Below are experts of layer 5 (counted from 0) of a mixture-of-experts language model. Rows are named router (the router's row for the expert), up (a neuron's input weights, with its number) and show model dimensions 256-383. Each number is 500 + 50 x the weight over its row's rms, rounded and kept within 0 to 999. Numbers have three digits each.
After each expert's rows: "gets" lists some tokens that make up at least twice as much of what it gets as of all text. This comes from a sample of Wikipedia text that the model never trained on. Tokens count by the router's weight.

# expert 8
router:513530490514549496540433458465433473357575467465469474515558459535580479432513532473582460484401529460490513459503492529496463442503559634513444496581454535509524495496520468629439487499501453436458435513395556558563508563431534452467452524549506502453434505551546439558472499515555492482444454471512468507514511368422470393553494419570481498443401504518496594505543475489555502505505
up0:468514444472478456547444442506614569518463520533480543417511537557460526447541459454546490579542540435459464500478471494517449523487512552500489451503445481524564509496417492601545509527569475438543520488477435504526559469424439535501510478384525468405498427467442470507454583410612555466455494468482462491474504518548479435461502427531373468525561439464475467410393447550533508508584
up1:470479389504456510492542492505461564494416576582329506460471530465495379473441495477523485424541454578505534467520484513537511450451443478539540513500492480448513579507508453517502440529478487560457439431475560498582551486579578440410472525424482472527554558455541483495486502481482501516494485551494464582449490542511483418501644460453431576522479571476419516517565488467505475489480
up2:454590509434370586539447552476514549474526539519480562479459464475489492503490499499502551572558484593453476482507579480556566545587411509431501419471479514510486609538386443535510502386502422511501475532468525571532487508491521457466459422512437567480558517553528453516502489525510400522468530527575423451475408531554495507505536577413470543513549546540510486453566457531582476468554
up3:530408437580436495469544480538578474565453521533544481483494419413458537533559521520590450521468454456468462429486530460634489502505590474437535605595553492449461465449467486548491531510537499541510499508452469487418507452543431445530574514470509455540439478572512413498557578472490553468524452457466459467392583477464470513497566503551443537565510446465437521495576588570603486502476
gets: " |", "|", ";", "  ", " /", ":"

# expert 28
router:393561542412481499490531553492504482474446535477470447475481439457531451499592566428560422450373439526509581457412481450428533549455515502497440416535476524543567530555515518508530541535571490357527529528470521587568501470460562463475505518524472519487563528460553449536550564527483430482457599477629402418512462451513519488531541513498512598496424547542492510549421524488517498485480
up0:485471433481437586574495488496557540466384481454488419494470535582550532549488572490534368491443391440521576485481505498545512492557480478499426555522538539389440457496597533458489484532446418546550536512440492501503530501508435558471548519458418620609501472539544273477575471425486495490496466465477465525505491443505394350572515536504510462447489551480436486489450440565416558455478
up1:542479486679570449529508390442504436589460582463507568521497498440461518569487595451505587448427419502457484459434423495480518460462544580605537416544548543480518550384434507509497533603515461525547490470512417430548536472465577483452639534587569442488509547572510491573567548499548640435603569459537561505447486533455428525477537385551411496445468415486631456445467546565470537480492
up2:402610541545525575474469539569538595508411509413466518498537458541497549463427396554491533502496466475432567493573473474544481625525449472507453500498511540362500510624461540498423517458483527494505547522500462495482493538543490525426559541494526495433587470567455515495530494464560536540444521499531559469513553584538474539504560522450564511509485575539361512453470489545566495506365
up3:560484473444451449497463516632457454464501524623479489501532467492450554480473534493458541460491487479522523539509480480429445473479483440551494517490454530623479471485413469511514500497530401495470518455524440594550587540523423555538495490452540550522469522428512423395571402575490478525507419505536515511458478565490458463586563511525478506563527524529487508480458606567501451498526
gets: ".", "\n\n", ":", " of", "\n ", " Ni"

# expert 13
router:467539437390528499447507426513510512543420517451478385508514423487492487456561529440462442413517432454516469573493509460533503406464516499532409529463478478422459453501491483475513518526467483468560444493510450493585556492499530448499463544452447416513547576614523470635492520535467485458456510540603499491528472428456504466510559426590422510468486506478449417469512432478523607437511
up0:538528459443564613531471489445500542571504429493418570500448441521425446456530569391516503490532504449452508490516483527450489439518568535483453446521564527498504410408516455504593494518414570453549476479488519563505523542517496631544572584474502485431535369551498472498504529501544506473483539594431536545628436479470411507443476511520477548551464580563444531502596445537490454477442
up1:534481504519526505494494537638421386476582518546507458481482481518658496546469402568451545512461524445503514497409430505479409468425521526565464566535455561466506586416548473480550437461451480479554608348429531518583505524546516460542521535467501523486461476474463518542475457468485482547531541491583504530470440508566592418456506486370522541550450473543490517495456544484541597466518
up2:539576486524533558558480437476503623501453531539442537525544490473492478645515526476389489504560483513480432419547459499512492489516397486460479476490530504512472489495525521509389445530546423495452566564519539469547526505485484541518555479442465440570500454457566470520442554458448467532475548506568516477464444429534464577487549528611438482567460468477462458416562502499474537524452
up3:512621486522536563551454439506603484518486452535516457480495391473542538516480455424484520441557491617558618456474508480556548427436546501555422545466463475509437520539488563493555524443503504564491516539617542462582498482472569532453444467499470450478532444511476535498561532517532487558548463578502585537481579435473567555416459495531525529577508461474513505520509468486570494402412
gets: "i", "n", "a", "o", "u", "e"

# expert 16
router:484422497533473502488491398522557551512538521417491551514477409385553452494521498482382522472542545487514455631506494479588449476435507520429540516437490519449523513491439517439464564480523475601563563480461441534572478574462487497504490477499472404476549483476549453591492566444472518473503578408530476467475440437528543436552448507484405535443403534501452533480448472567488490582462
up0:512363519593568491483496443526541484406497443480465461486508457587504470470474621431448474534533489503565513469466483484454416492435534509459427505413408434532511457461491503568439492475436492504448544554398509564488465527511414497555551509501440528510479529569622455534535531469628532456557528425485471535499546494494518529552501564540497563372493431445501502541492511573472456544404
up1:571587456522539487501466489531584441538584541514453496461538532410581497391531460513551519465525495556600495562450503467500505542469617452479584502494520509637519406528516490519502488573415461594544496483475481466514404532529474477563589492597511549416520505559524555501465539484457459533445518507523461501446491524448558385485438404575414579460501504424424554460562457586513556463499
up2:557577538451483490470527497507506555478459515499487537454465466468645557471431490502449446489512478527465548491519517527608518478586480552438526533486447569466508517517487518441511527501650492567520474526571508520461435539526561467535516478527493499541566467502493505469490540535538504413548562553563507510562490384484554526512564462440447500472556572464643513569483559609496512536469
up3:563411509512473472484518440470466541440469478461520524580496477580518477586572460566521556505426521551461355479484575431503423563441497386431509481533483468479470458586486473499511586429539492534427516557528451511446456573455534495504557460437416475482509455560563514534418494441516509499485460484476733540500464570551388505471512471489604453525435560444462511517581434476543544548489
gets: "|", "=", " |", " +", " not", " *"

# expert 12
router:439482518480480564509537465454592491495422451499447481470537524479456458354535402449555508443462452529464490487462470568534451517512490490513480600504474550504533576518555450555526532514524478494531439589485531570537579590448473476425498510531502494494488456495586446540498571561601420488486587568524496554459484442515490475542462560453498568514445532514477501471540445502449570506510
up0:514458585481511515403539551458527478534470498522429509550498626488501490482492466447515450541458388551521556428440584447498470519573614459475505569471496461495589611438588412514445481525584471489439537513490550539558481453488570437435430490459551438437443533520504473503431463541470391517530583529591372505430492445466546440499477489416500545529442582499583498390539514542524638465482
up1:561541461520370555513554415543527590500486399391603447546494499571466462456478572469494445488541538459397513539425495556406515496507515482529595497487447540456511480606500518453507508495527499591531414551459475514515509495575533433480528546566409522587506482486411503495441619500535438548569463493465460432443429501481537456469552579475507508530570513638438527476501547492483504564444
up2:530566512462520530494471455562529512540451484482507464393525474479518515471472491453537534415463422510470530540446472524552575465580570586529527482486523459518528459534464509500504557454413478582477543493508500492476536439521456464529488590543575581503474574480443486553570544539484515588496526544415516589504523623595555565455462593522688576437582526514532525505618414486525463549520
up3:564498411454475548507511532445522546511434535503451438479495422485446554508459542486395396533492597469540506558421526574471487460513537479418455507510566496541544422539579474514597525548491534520554517496495471543455501558475485419458577477460462549466483498482564474518548593512531477444507559607533474436570477538439538458626518476501437578459538499460541479525549526468499448531423
gets: "\n", "ta", "la", "a", "na", " La"

# expert 3
router:536514502483533521424518435468569486407426524480524526448493529465514418491494477494531480516517441584463501413435465454435599529437409508471478508510506509482425563458490549485476420446407483521487432636405623537554556491540470471457506501531520388572452503528471473475484420515555407418461471464451507426563380408573455487536491514512491568461554591594469456458468502525433631502470
up0:557480531529530520509577547506520460535525533531563514574555484480463492542467507475457579541484624426558498469457405503576508469449497537510512504460532458429483546492455532473403515516372530549555561448467497536509510422490423531501484563428353519437478527430451517541508427534527516494463516558552504558536446477539503457555435533541444526509430483545526457590373624482520445624424
up1:519569533453471580416529476505487467498538478563545618473508477499476501539478524496503577445500487591612543462445499461542516478543432506468563404384443438530399434494592492544455491433515465459475510540526494575493432546545458469530565509473538475431477670528458485473461482572489399523495585455474460541618526455451526497491539491540575444505526450498403441470458543498505567517565
up2:557479530564516488536462607447574463488398517503622476402491536471537486465508581475550567510506520474526543469550521471491447592506502506549502445590521533501476470480484489563428494410470515538483519547540452509542537516574425534549581618549550495491536461453544514364483545381529363521531441473465483468502441418554441491509487478496542411491465551482491410500476521476378480404573
up3:530447464520558453483492461444535556449478551455522410504561506583519527457491509479526518529425465560497473428540491441484566478606527511435499437474476484497411447446469493442453485513514506491543593535542510504547508532574496597478565454491502528447574426450562422532451494524541471467495508570430441439520479472520506478510553422448556518496464479517390526575546411555512570481456
gets: "-", " is", " =", " was", " a", ")"

# expert 2
router:477541464485485509467561393477474523440417563515503478519565484473524565493478498530585487431473522518486473527559473517460564564440429577592513487467407473503441487501470518498413509481521473513431476599513566534540414553469606466479597515501514470552466557594589482530405422488550514449525457509438445490524396502540533531561560456507493518501500507542436488502501495491436461505433
up0:522434494581576616394460492522522487494487614503488495484619411457418461538399416513571425475515480499479485511452545564530569537506463483556561459496581502528435396492505511509413341526570435549568576580430540546455538504518587451466518572565477547524511541563511451453507506485553516500367434483439462516554519509484547498555575439406459518506501474435521614472595547539530551528477
up1:528524446519463551476535418483470492438464412493509519480488499511410581474442463445474523559587502444463459535457482527470488509357525425527463467436485549505475518550499472486454463483583429460451483535467570597542404491482556548426454544491580496477402409508542454558511512572525539466524520453433521441457477417549577452448590528525430540485449424414554424540573447537501395395582
up2:497574534507489470506534514519406557459402468414525504505483469449549507431541434473501520458419516547499461400478489522605437518501444530437562493478475558554474508441405567527479511477561577462467453556528534529473548527541538524493482583485541414454505548421478501627517461534491571554484528428442568594536508463523428476506508617450429467403548502505477519427534538621547479565450
up3:457506524463530457538457530473561470494504511400586516471448496450644563445577479559468522538527478447469529476491464533587549508423453545533505545526443491530463420431476540486500414520559498513434389431528506501461550415537575461535565562560510510460492542441533500395480442360555457438479445572538443561534507446575517508583470481423479544436547479509456400553551438468531519501491
gets: "%", "s", "-", ")", " one", " all"

# expert 23
router:547502532553558583417476451487503488449488472407491484523542557448503493491560561408534477514452481497398433500493412453555480519439563518527476526478559484476473505468533391426484516417470444465519478496420480480590497521548532498399491533464453524595531592590501446557511462500472474518398563469565519505471470440543516490583478495515515611502533481541456426435532506396403604528499
up0:492474463499610473502551512461506493375480492485580497567481490570510468501486597665586573496448531578380466533435530434566601598499483495471407550490547440540458516476515483497494567407438516520522527587511581494544524413446484452493491512582493505512544557492505498434534455545478456527546416522571595530488452446594472475547558461499561537470448501504441551487461439433503472501439
up1:521485555522506480530430421495498550415615551511465515560461492449444456525554417438522533487530592500475427547492463390536493496461470372470567452408497434531445581497602495466587455560565528497510461488452419514552546471547548476492500463457423408517523450557454488449421456423452444515587495462550599437493439476509535475539423509419462512498497483437516584560533511437554500482528
up2:418522592494485483516544492483516516462471528477429448487572419488459546478500418472476508537497453539553443518568423565554428471509516515497484500497495482523493532418529518456500439445506568488523491465573491678557503502467566547528473466526523504535501455536468494528549429529490540526420492464483582456522450567519460596602467503352568501511565473456435587444506535576503458510545
up3:466534541437488503483486433363532561438486467446539495582591478426603513510542451479475416456558571494501419519478523545496490517493521526460406505544443497554512525550432481461562578494478526460482482452489566513577538510499527482552441576561498521514525500486503454513600508488495497553541550423500554535520517529527532559474517448486573577569606578410434526502485558559604507418459
gets: " the", " and", " The", "-", "The", " or"

# expert 0
router:553491495476572576427435462492520444571529586511446398485478485533509474454517525464530511401424490470457445495507514489505479510551533511569468513442463516452441596449439467491433520523578447518529546470430556522608529522538549447423530539473478532461526532579521472604456503518461418518375594476493550479507441587485469524560435501512469495395414530510444401479542516459416542485495
up0:472540526552489548509422484481367496422508582450509433445529543452430502552469535485504501474604491466439456471522487466565569541558496425491472444436528479462488522491559489497586546564548488485556500502480551382556562464571502551514469456532504496471503602503471425521486541588467521425480476514524553439510428506505534541519397491536452511527563463423461521482477453552467542502485
up1:516531511511472577527527516530542494515494429518488543478489530492561569561498484512600493443429437502446491600472473516507476568489445447450456503456497495362485455503489535550584565519499526513569485560475455428478463514550528436454528564498469371619530538472527466528426464586475471530484480460665533469501549551518432513545551568475475452474509502465452489347447498525438531452446
up2:368454466507416480491526380524427437418455495425535425422484508494445440574497549403491497440529467506614495601514596499511492429523434559476427416460583568444393533519541455518432416603454376467522528448552483472481546474428397531461539490484453445447514513627495541516503514406425529475558576491535544551548550500487468545523512549484530473511437472531532531536614569587505519535511
up3:479505488445492544447476421476582443506467532506506469530558421513515465434542447477569441521515416601560445549534461487505503562522583414509495537448538569442480499412550475512541597539501514483476476485562568428527556542518514517436519496522431623457583515462435439510485577576545475476488554475471497512520529465420433558511490496427535564531464472518517527508547494528567454560493
gets: " the", " a", " an", " his", " The", "s"

# expert 10
router:512496484574474551426472487481424583444463496477528455503522499511467545551540576489523479425447425527426505521501508488488473450456471449493538572519467501427461586467455393493429495468521464473595490580419569542524522577520559470494476554460417500587494484545552543422474495574448583531505523490570465398608501499512506477408619498534481592524524624517551433405472503568499535532505
up0:453507598473510504514509479552394465486520480488513442437467460415493506535560608520510580496572432587478540497608436477404567471472406475454511491544468489464611540457592524471536511508527567508536574598491472514552562485463485558500486475379474550506545467547547556578562556545494563492550467492525512464455427502496405433438542480489516439445502501532538436551504518506423569467555
up1:506399559466445550512403431557452511481507414523481487492539520487501538568562469481551557481473518481398526514460444498444473503496408436520454405465505472488513516516544567493494593440526489514524627618434552526530508513510559441614476562529457580455493539506425473515555460472524568501479484442518534523509484452465483454502502540445521474480477526480487539572455579474446455524541
up2:559476542481485462605473618429516410506477483489547495601529444486523476460569470589474502559462530552455450533517499518478494584437521449426517431438480556452362588576417583487507549559559515466544516524522515512566509467505483405478542492428475510576454497558406529462438555517598504572520537497559430498494447498526548485426512391468568606501553545506456544455599463498451449452547
up3:520551626488538475498459477622489474491509513497540502540511509583419381494512487543468544553552518556470475465599514570502480440483514525504470480474495529557551458458533410477467518501522511514609593520459522527576454476470388506450518532607528477492437391496546452411465608531523475533472426520544473423574558508484488514478520576424516598442474571556544434428496543461494508449522
gets: "=", "\n\n", " \"", " p", "\n", "P"

# expert 11
router:474511529386493495454526547480467522448497550496433451494494442523588470521524483416569523485469522472502469475501448440523544520432464494557408528529526500499413570457470452576515532444432444448555536649464532576481611614439536475412486593438525466406540549497555499480512475528519517443550515450520540455504499458506524453486526429465360541382423576529463480530579519526413565465594
up0:576457491433515507487544544514550526491556447532493491469561422459520616465453518417468396499502561517527535503476519507550500573498525487495507510425500579488540507392445536588421535346457521458580513508487423393473472516584445484500527464522502528476577348481464446488471541560496440556506501441417440478640439604548582558454479534442460579480487586535554494461529502518504504503562
up1:534592573474492485478474495517479584509469531524513505454411424450488490445510565366591453514500490540549518592498479462451466508478448526496525523530527546586495566472465513511489538522426545449511434494488537474485540477503536483499451562521473415551438503518417490423478473529489544415601505513581460444501473478568458579474508442517489531553593489479510458479435545558595476541409
up2:511470544502535532549524535458527448535520541389474512448423523495456414592503495534577464602501459430483455440546563522370528469473547424481500515534501509511529524484602569449503453575531463532442483541538529564447470497536502554516431593463446526496497605478453521479572476543510538482418467411512482531517632414484539504477466595542455534419523502539457523530448615565405471512426
up3:495404487483502463480649421530530509436524557457505452454501498446576575461514524414529560502495480539505442539519500481493352439460498473525500523560516495471403562401467486472474396496499428530408595506541432512474468482501578478616553478467483542516531517580509444421585502493507579481486520499499517494572463503525584484572567502500521420503573490517554458569522456525452556589516
gets: " to", " with", " of", " for", " has", "ho"

# expert 5
router:430563571420487497500517539417497443453401529451513545412562459419527532535627484488534454455485552507429455500456440435482582522504584546588494545394510513534598557603488504541508548444503426479525429571462476521567463547478512530526526492517516472547542527556524516536485474470501476479427553582440529441491456471437468424504587438462451544511449488484507478508520480454469494479501
up0:434542490509509557514488477490427539431588520526428496553557474601543540459550488575473532519476436508504548467482533443543450454540551558583415475457461499558528407557530572506514564474490396481568610433360432500595460482502519483433481508471514430473482444502458445524489467507529501553565479457525436406540459498531454494543446441545505475491470567437476475579453514509495453481433
up1:445551448528552523428472466558441568463426492436468442485549485436385454529532474541457529437575427444530504518551442526575577500485556490416498544509544524541594481435455512440460524498513511526518401467451493456570476491474551546482547496500551485457456511551544445480512528479597478418457499445525480562475486512438534466444533493573496536504434514590432527551431496531493501558584
up2:432549441417523431582519490541497514553466410516558548540464405488507506466518530431487555551598504525485489489488505525547541530405502484512524522515562488602450500496560579529527486576458473549506511510490513455534535460475526525501454534497509453463448528500369545502529464451534561501510478473534406472499507486569545451589479576512414535475546517555500540528502431442452405483493
up3:534464487537488593477398487478477526431483509459549548504493602464444521488479497446516541528568400549483578503465511517378518486557491493434532515532490497429618530409488522506520431484499502434536456441471533553512512501598541536462403546564465559591448484548520510489502482578453522531400455473519550544514485555582500468547476451541541406556425504558531431481446465548537515486409
gets: " he", " it", " which", " He", " It", "s"

# expert 6
router:525510505439483500511529521458591469491535533450475517443554480563491483451547576507402566469541596572465385545516451470484485525408468494554480528551482510493445553558414484464431575531582436404412472548422606521509513567462473483503515473486435446582513564548481469612499511494536556477557531573529564438478492491559418412491506520475459524406516513521474458519518500444585452510511
up0:481438509550432578466416506516497537564526496515476479380574490499592476490583440522534520489537501490470302511413512520526570412499480485499541483547544549477446553515409506517507451519554480560450485444432445537491491489474498440506545500474510418515510490472532497499452542492493520414516491540553476487540502424488469522534509576441422556490539471439439487482527455517566502564469
up1:450496451486608531499543480484525432543570500396517470444469482503557514410522563562503506560488527536543548495498558472488437477483580474619544508516628463513477493472568568458472477481589403465548532571404579513500544560500394474451526499499485511450508524515499511557494450449455458551499518606536538525564500487409525462442468557529612584506553434557426524512459482474407556538409
up2:562432485536518442545480530499470467531488499431585567526473513615601480545512575482565509505494486481568476453588556476565545568525565453524579525532348501505497461502490428532525515495515408465539550500443521473457509590498449531506469500519580458471446466502509353462496517436532531444529605457544577438532511505511521404496492523518419410472423423486423511460465491581538524558471
up3:417467423509513519527488441497538498617467547570544509510627511487529547446500461540520508525470511434490539586469597441566561449603450467505524463403424460458499526522444479518434517532548519492490482530521567539453443541548514441564547448510480491518479448520569606579479496535490553521441538373390514560514455531538530493527453493506488487473488486517456470592524443451520481566531
gets: " a", " 0", "s", "1", ")", "2"

# expert 26
router:429499526458576490513509449498522494512443495565433423508512451573494499534530574502577555472395508415513492468451477449430560494467617548563447555447446494557469483534408463549500482478485494459466425560506512551541449581535481476486464560396517420502477488479523539467470526456560458544393505517511477430601480450516479479461625494596488494488426490447477596456505536436513502433495
up0:484509496473560446468499423498536479442556507347572527493521499507472563367432514546533478506451534468574487483418441475551443550545434542516521538536471495487394407417486447546423443460489404463547467554663455474489470414491499523543519594474572428462508500472545444484590568534510430477514484498501550560483439519484567524528530563544441428557438561460488499497535527538564566622488
up1:503533451420430518515511466489515515470537531509473504524606456510518546478571450483439530529589525478374531588448433510486539529638443561441511547552409466570566575523482509543498517541548485494475535471529514591461458495514509490489508499453435571496542557531512580503575451468560578446503580554491465433470551496525492544362560487486517422503465539491417496511467545437478426565548
up2:467509585468610503501533422555453461490542527471499474541549556502505633503497512547421580486561471538459471434466408490500487479521634459534589526480483481554569497499533428531632486531520469550573445603487490632463531443518479354512503515505462553499565505500523443492549476503492455504483488439427512509520367424480574427542508462480539358487512499397516525526478460537563492542515
up3:472541539550558571508434559494445474520441499526418411502552591521530389509483476597448538453505408453445509468466564513557470505510512478412568459346507462424408544499586525593526430519468422399516480568629555528405482517486425421447523495481480469446511524549499549530524545521427473616509607475541460454512534505490515529503528592429459468457471434505456618572508473458454488483518
gets: "=", "s", "\"", "ion", "on", "y"

# expert 25
router:459493546476525471501450589401593478467454517445551437503521425434451476471500491473450480460353506439491449583399479486547457573434509467507529529503563580478464516395529530524445438517506435462490526541485607585539551474480452465430468544485422509543571539461535427508471512507529516478437549454580478558536466470523547469589551542528485517468432487545477515496485491493520471469560
up0:557434510604447454474547440539496536484462581489586523492531564499455585600502500529444436460486526464583425560466349557485406516532524630469498462495547540542429548418542520549518478569610531503507495504465500531408454455479473493587546626505407487536557471487448457423591489475612579462507576534508449459519428567511471614534520536492498529412466410410405426459428435494560452554494
up1:531516591447531472377456487555427425486474408512520428478493469478498512512519553495467456476487415551475505533580437432550420441461485354462592482483409571478537496471505525439469521479447472428503527538444472548542459563505543479580462508517531356451434405376480497520494468488537489469454455482549555502466543492477472506482547522521502491580422532508551516475486470509511532386442
up2:532408431511441524488452516479487552558408478393429431462537461552481446523474483540475591501523391540423505461490562488605503480552491498571468470395502484429472453470523456447473521525541477607563553478569448534563483451467530473463504512522523448497499439526516604520599476403478470496574559461521608491468577531494571450540485508478533587428563398497579489474557471473505530452517
up3:505511540422548530454453479524534606441536512509478541446558492451502501552392504604425449405517472461491518502485471524467528500489442541545400563474639447504456470463490515549380472436514433519483559508443491457440540383433513518446489499453437449489495456551557615482464536488589418526503520464476439508516462560529521564475552496548458573562476569475543533514486437466477569525490
gets: " in", " of", " by", " for", " on", " from"

# expert 24
router:554507567518490449414459474409564489462490498404549466589466478532511387482549505490498478393456467476474472510476441470532492509515559586457462616508448506418534525457461381524452518487566400567525552548483481526503587495524500491485417517465508398503518485602559419659459448513609385413463587425556491413517464515445588449539532534507489533478566445571442486417527495465405548465569
up0:468489527542527474522579498464519588472458486545500481508514486561423498448408516431524534466527480473596482521494466576506532516523485349476603612522443503480508403522505505467524467377494407542496541563535619591573457499514525565432552522492537488544494518572512463554564513533552525463470421580527515485506507521490446474517501433515474421528588414476563556465478441557519445490544
up1:452465468585426458511594466513562548511464489511505482549461533497509448586559551440492449411531447556386486551513487527507474525580533557525491423551504428531458529534443446428462568571486467540541504548545570487434510586483489394384510503564493552478508469391518459497437465441579453451562461519491508465567459472411530475420400530460478564567504455521540515366478493500423475501378
up2:464477589457514439432515521604603463520513378470510465505475536557595501560464504539469521419501487463459485568488571463376450479572509448479430501510609517438411452540458462475469484661529481425522434481441479457534500541545487462526554537505519589497505533603488479572504413460459522451517568488554494446474504483552533573562441498460518582495464432552494553518583489491470611461431
up3:474448442565534499460397458535522530468377461572442471486561572484494473449535585522548496482526475457473453469575469573526449545493509559507520590509475488531592481507499487441548493426503542559532375456525525472515402485520569516519432468478551401467589474474465571547486637450541509461483438525518583463537505530431561462481519522451397457591460609519448379418448463429467561422546
gets: " was", " is", " were", " are", " be", "ly"

# expert 19
router:556581473409419530574585464512541449474567515512491437430429444494568519489584462483488537436410488474484563448506496402497561517479543484557504477443453486445520485469443547444442497511572507462455448577494457570565471534416509482417543525485453455487471489470591472479425515562472512453512448518564431532582563522530509542541506424517511520487488560508491475446465468480503560384570
up0:548448517461573454437485490438548495540574461547459503555494496433494612468542516450411482575426475515495412433566553441505435575452494469454561381497586438543456422541526469522477528528558398563532478556547406453491494514467580458584451508432498442528525495568527466634506564457503453372419540529482554531533529441542520467446456544490454489530480477591495500465495480438555464494418
up1:458575476547498505594543485483464540542600587490542465432483518573498481509555503554539543602433517604442510464454439582531490415410537503546476504603525417513577520507520495548478484529507533433386453536516472587527470463492471476530483496544456447478509612441554563485436496476482546459532471495466532422481503584458509526419520470472599482626505552575479494460446500505556441488416
up2:480557523526527415485498445543508463438464540488515400433528522448523492592483508474485483541493529569464600533442444561482476371472420451488456499475409509491579415496556472453485609538555549584528552569564581507492566443442478535596507429446431523526498614478466444459468563512492493474494524577495502455436468499498530509601533579465466482499518485431531527454588598429494428507455
up3:570480447521547494501482509506554528414528491526524542571479448449532554557508531491555532478546417420425480551443523515483437443526528576513512389511543532524486578490507536556500516530591536554480477570512454563429484526452485481514440528445490501463409586525547485585520447543553400516477477441402349462477566527555540474372507582446496538517488467482518600497472471584506536458441
gets: "-", ".", "–", "=", "/", "\n\n"

# expert 21
router:556549515478562575498474459479509486486501510477552482427515490522515460467500549506421595511495465508505516512490480414439525448406457536458514516505437448526456592492489380587490428413506505504417453592470483524503566494459529452505464549594397469535535484449544433452498582455516517573502472551559486512564471415561360454466468530526575572515382538519515413425529472441562492367519
up0:522512589494461486447536535461482490506562463513510613497443452499505487493556585431450466415436448570484452570535486528522489559400509520465545582536473509510552528472508508456471536513552439514499549581532485494467583427482474475418555572507501469480566417435520448464474451548551551564452505564564479451551468476518392506456529521540530503511547557467464489478501563470433552551520
up1:506451465418602465506447537460571488473499481526447523543562517441426484485473483475435482497542522420500563568518521448520502534652475516441581448479386592476532481497459479501501471487564558469418479565438525552490563540507590481541491445465602451567509475447491427471534503517507453540482481599438505493550500520456532492526539594451408451462513422502379445430494446543558578485537
up2:485516429521504639494536509508427442547587512475480456545498373529459548503455513506469522611539504505531491620624556566454493562516550474523562553573480584569461529489462469572474489498472445526442490533491442546602467454458438489567469464509487560452479512568433496488460507509485588489441455509508455488443409499508500415517521550518529422571436523448425514441546557433446498558524
up3:472560610464486570418519526539496521451547573561503449547505493430585449510499533475572496549518510442491605537431553523490559517449469489473388533465495587519447457440529567540565395542434509526520522382476454485504484539459549490497413561530464502561510497462480537556505512450501506512437477462550588443576494548543425529502600572489579504483548465474531438450439557554545435538512
gets: "'", " I", "I", " he", " s", " had"

# expert 4
router:431552503422468616446509518507478537542470527418470550472511520437517437499448596507540437460454534531470484500475477519541560412451525527509458593554506474509494533501398426569523523498411527496629468607399519547542545558492492552507540540464436473493500476481556554566573487486556451546473630461522519522483423502564603532503553474479445474543500500455427515400518537480480475387542
up0:454510513468516457468485524481547499465566515459452539482532490573432577574504445542471470470481550415493471495558463510542511520479499461541507505498456450489561533452537516451576520424516534509506527569432546531522454526541511443511480463486451512491435494599507461480613470409495527445583572550583444545499477518444493557472582517518523381487548500483452448447525511440411524540479
up1:580473556548526564503518453483514509521504475499575470531449459634535583466555499559622523500426467567559469424543464452495517546496508464536512535521492594603473554464504427459616484492545525556569523446493458583517542442569553454455526505536491559537408540532514489515520486512465518445507458486400469552559657510510556547549395523556440488534511484448453564569531520424478439507462
up2:448468500506575483522444404498452448449554514446477585410483440419506521572424502576472512399406490448474457469528484400457513403484468513586514494529565473556558419475512417640547428514557543539436567496529404492516490484375586568491530499532454490553519474560542462506458481409596545490507570514449521568505536545522489506400557513464530523533450535508522503542489379524464500562563
up3:481551410468488603578467502552511439488484535444485560515459512509625414481521533488505402510427460503537567509400409482600515476454459497511444528537492516465450507429519439522488488506452446562476413524475466554466479477513538540439397402461453450406527503498505614428444534411528516444582548489441522534539409517520474510515507427522473487573435510407435559553452565532503550498526
gets: " (", "\n", ":", " |", "\n\n", ")"

# expert 1
router:437435413543572478518490431463572549470467503535555491444494449463412462390527533447506479432519516467471391519516466438478531557506553533533564501453359475434441471493452470554457554537542593405489392549477505554512493571480586546431437440455411535520532500525569462502441585566520490405479489504517535454558554520510528505585556444576501539517456554534547462466538518518489524439533
up0:499454434635507642477545517494569466430491558556493477455502542589514491511446526495438564541530568580541472495480473479482525481586455589459488519473536513452480490474493550532483498524496503585512596444523595520614518510576522428468488506481523387438437469609549534564513495515429458494508471511467476502518527453481448461517499487561398496469447468636529533460589534474524601413437
up1:536456509450471612385601441495494469427484528494522491476459507481541445483551514427467603422471485514554486524513534468561555576457466604551539455550485403421500517479536439552456486496566488457564436615554470419539498545532468571526510494515543552520537495559467469485502514450598490540574546458430580476545476474487517512463491470474491491459517566493525491474483474504561411583479
up2:508588491513515484441523513507482438424597510420508377496446509485569529445574421429574495440482477351548437487461408487583540563448468516475460528462573559501483434515581486462414540483561521505464474479481534549552468459464600603552548532432465469461454484419544495588500558419464478511544563413412484473501536510489498425515550547506503508558460499451445565432574528560483553441533
up3:499461553445491517457514501431499532447430388538423452468501566520390451461517361433631542512444473522531496613443570514578550473489500577593552397431424474510511511395513511471472493538551495483481501606472535447503458481504438459467478437474438555497508576523517405485493530565521501571457617485468500445460465406543448367406377472425530511438465548492549494494431404577523469492527
gets: ",", ".", " (", ";", " but", " that"